python train.py --norm_place="pre" --init_std_up=0.0255 --init_std_down=0.0 --steps=8042
Below are experts of layer 8 (counted from 0) of a mixture-of-experts language model. Rows are named router (the router's row for the expert), gate (a neuron's input weights, with its number), up (a neuron's input weights, with its number), down (a neuron's output weights, with its number) and show model dimensions 0-95. Each number is 128 + 24 x the weight over its row's rms, rounded and kept within 0 to 255. Numbers have three digits each.
Before each expert's rows: "raises" lists some tokens whose logits its average output raises strongly, later layers aside. This comes from a sample of Wikipedia text that the model never trained on.

# expert 3
raises: " the", " a", " on", " to", " in", " this"
router:092142145118124121082130159111097149117153124124122123151101108116122138110102144109124136136199114108126104113122128094141118123121103165078140089128139152156164092119147156144136124127147152126155103116118168116137107109138120151115115142122122159143143058154129087121143117138166124091
gate2:124120134125139136080092118107111138135147147109129086173108133123150180142155138066154097105139142112117135097144136145112163101121118139110123138092118125174074165098149128127077120070113132145099163099133142145135133127146148115135104119091122146100147144124146135148135130119110126077
up2:164127144122144155088119118120097166196141125132126123139123159113156158102111119138129126119151110136137077127106136125108098131122109104129139122150111100167103122115122098102113165115100136062130177100159131124088141146161159133125145117165121151135155124123117155169152145124126132095
down2:112100147118144137144127077109130121168124149155145117115114152129139140115084120099174095105135126114134134120123161119113090097145138141136120130135134170122132119076126123165140110112108135101149193108114098105202199109148157159115117150112124102077143167125131118152089141148129146135
gate3:127156111152161158148192144136122176106127174129136113140098141069141143114131124132095152127088127120122162112113179107153131141157102150104134157095100183131090158099154121108133145136125110134129137149115135138144124138129140121099095151100154135079107117174141156111153152151111110159
up3:108153134098135157137122148146140124078161116113154149133126137173112149089126083107116110092160161144167139142170148161124087088103174092138105137128135172096154081121110113149118135110122116134112149113160127106144172141105147110140133146124139140128115089151087150115186065108100128126
down3:116152095151086122178144152118157133069105153129123157120144119090121140106091075156138128130148110186121143169165142151173112124090097091133111104144156119161179112109133142106075106125123132095151112151128119142097131175103154149154103107122117099158102102108131154132128122128127209128
gate4:149109129138142171104118139109077105112110142161147107138088161142147096118125154134111109101108138181172118163147130141117126132122086145113135099140101158115168183106081120095149105099092110184169142124101085107127203151154137149139139078079076146165144119137106131108124133098131121123
up4:170145082095156137109081118120088109124105155147104154139116167141146086136115150123122116106132120173165115133129159125150126100088161101084094082166114130110151133144084085087138120093122121177115115128143100152158149129106129145142111109131089153116112145096112123146122139175142095138
down4:137139144120141128140132136121155110133087124141154073137085074121126105155117151106117145131156164131156116124159120106123139135070134140123170105104073103107158149096109087124128115147119109151108098070125106136141147106120153086121094128143137124149130151113141109099166142072084117125
gate5:105130137123097113137148127144116160092139120132153125117149104113153157107138128112167109110161178156136133155109149118131178136119094109122084141148097136116096078148128125114116123132116168076116074085138119114132132152132140142094113174132139201110141202103124117104132089125140116157
up5:081090110071157133153153142076146122103121132148144125140105094109149137107134105149108123123134171157147162156150141178108084104089091172154137154123191110129096113120106175106160152150092129106094122157129135104142149122133149110079105078125129123157151129099150102159162124082120140137
down5:158144161084182145096155116166130103149074134153094106157121106178095152159133101113126142138150149143121074105119112123110127093152114179123135119157118145082142163146145096128191119112132147172132131140153131119129151130082099157166149126108108159116127116127124168139147120112126100146
gate6:117096110114161127140098143125143116110115095120127137168102136168077112084145115102109125105111110126126110115106102160155090131086120164147126109155127143150123149101086113117145093075120136115157097154133080121160152150184125132139141143145175092142133137106141140134145158150132083138
up6:110128110110128113136165158121121178153103166148120104102125122145128107104111092068143146162111126132151171142099136133131152138138154180153131145150151112117139106129127131122146107112102137190156134099144102082144089144132178120083134133156134134145156124115153110137117154145117124118
down6:100115147100139132141174072136148135100115157110147099123113120084139103118117142106093121134098101108149119128111093110127069127150163115134133128132095139117173163122147142130075119101108179158158167160128129098129088117146142169114103161126131100149120140080134105093128134125128132094
gate7:099132109124162144126161113152109113120161110160134172124139170111161149105144132132091152113125119152097118134079106166142097104134145123111082103088156120151137156102086142106162107173186132104130121192170113131111100126104128090124154116111189122116085059108134118117160132087128138129
up7:161098140148147102126136110113113094103065095162111132131159138118127082131147109118154149121136118121155119128116151108115118138137130103146147172150144111154111152164126115113137165112111098118105135172110166112147158168139153074118150104108132110113135153133093100167122122157088148115
down7:119127172124125097174139103098138097106090098111168148110105140108108123138152152114152101123138143104124150096111137112134130116076115112158132165152136150116079155166111132121149154109160159142130162139112141136132140095151128106078114128165132161120138141135138128097175095100109119154
gate8:104093100130157099107103166139108108134105135089150125122153106117095145169160129109129136112160189142098127160131094115134144132121139109140104118106167150137149122118109133102174124128180141125116085116171089124142115132109138159138151133126102238133121121130161109094096107094066115132
up8:148113100113109101108126109125098131119135143090114166134116132118106108140148117102137115149154125094099188127179120126157125109169186129152115155088152141110168111094144149128159104131155084152136062119145135128114101125098127154162141102112137116129121110160170149171116148120165149116
down8:098151118170129084117140134136123139139116161133081120133110130121111121131113140150156163126144130170170091154133105158124130143118128102132116142140137165141138084165127165151125146102107146169138109125129105164143130142180128145129134127111085093130139136115152117146138109134111137165
gate9:141105138160139125110137120173136127115058133128110125075122078151137100190145148126099123157130120124171125102108076096133133099123155151116131118152119127114082166130099192127133126152146145072148097165171111117153142130104120126132165122092114131159130136117138144117176148118155130161
up9:131163141138134103139115181118125118112105136132117172103114135120108136151140147125120137155099123119112155128156090126141130140129135152128106114159112143168135137106104130103108167148184101144114129108106136139153142103111098090060172113116109100116082153101106156105069118145133128150
down9:135122111141138120131112139163164087116138168108071075138107123119154124163128153121117119159123165129128140156161114171096112155175188147104176139115126098128133121152096151055133152132131107137145114130154125123138103131109099126118152137101118149121110090097135112136124163135140170140
gate10:144099104130138134130164125157130174122144088186138114123168146113136145171144107124132168188117155149109128130134125123142161157173115099133160094130120132117073140150123087119117116127115105084081116131169065125156136109168106151145121151140146089177143078144110167115151104125151138101
up10:131108131131159128108142127112097183134116084149138106158102155119110117121104094096114155128117148119075148153104167106129151128117115075137132088147107147119121074178105106147152119090158135140109185112136099153143132135109115129167140134131152132151143105156141126146161078102121125137
down10:173116135125112118090125125150173142120125115144082116101172111144142123138102130120174125160119075097105084134141077156103137159132142112136129110119121129125142144120130140160100124112125131128131146113146125128104109077156122141129139172138076148132140151141121127130109161134144104091
gate11:136142117099139160139151120139129107125148131146156114147123094130153131155160137175139119155108076120111111140125116151095121154148133101162145120105133133140130154138127150152114092123144151155139114121165111098120134171108069117146064102157085142158174107110113130137132097133131139086
up11:113122098119166086160091121110096111079147101137129153133147099124109083075149153158102160137099129086091125108153135116072110097145120135123136113154127119136131131124101072158128137137090123159135158168111129152153132134124142093077158143172143190142133129174125138148160134144104110142
down11:103153122164148124136129149084125129164152144154092138104119103074134137105151135152141131100110117146149129129161121117174085083107112107140078112115120142098076135132113075106109133106104151096124141093167101145156083112114145155125131121116141126101098118135103086134166138166129095131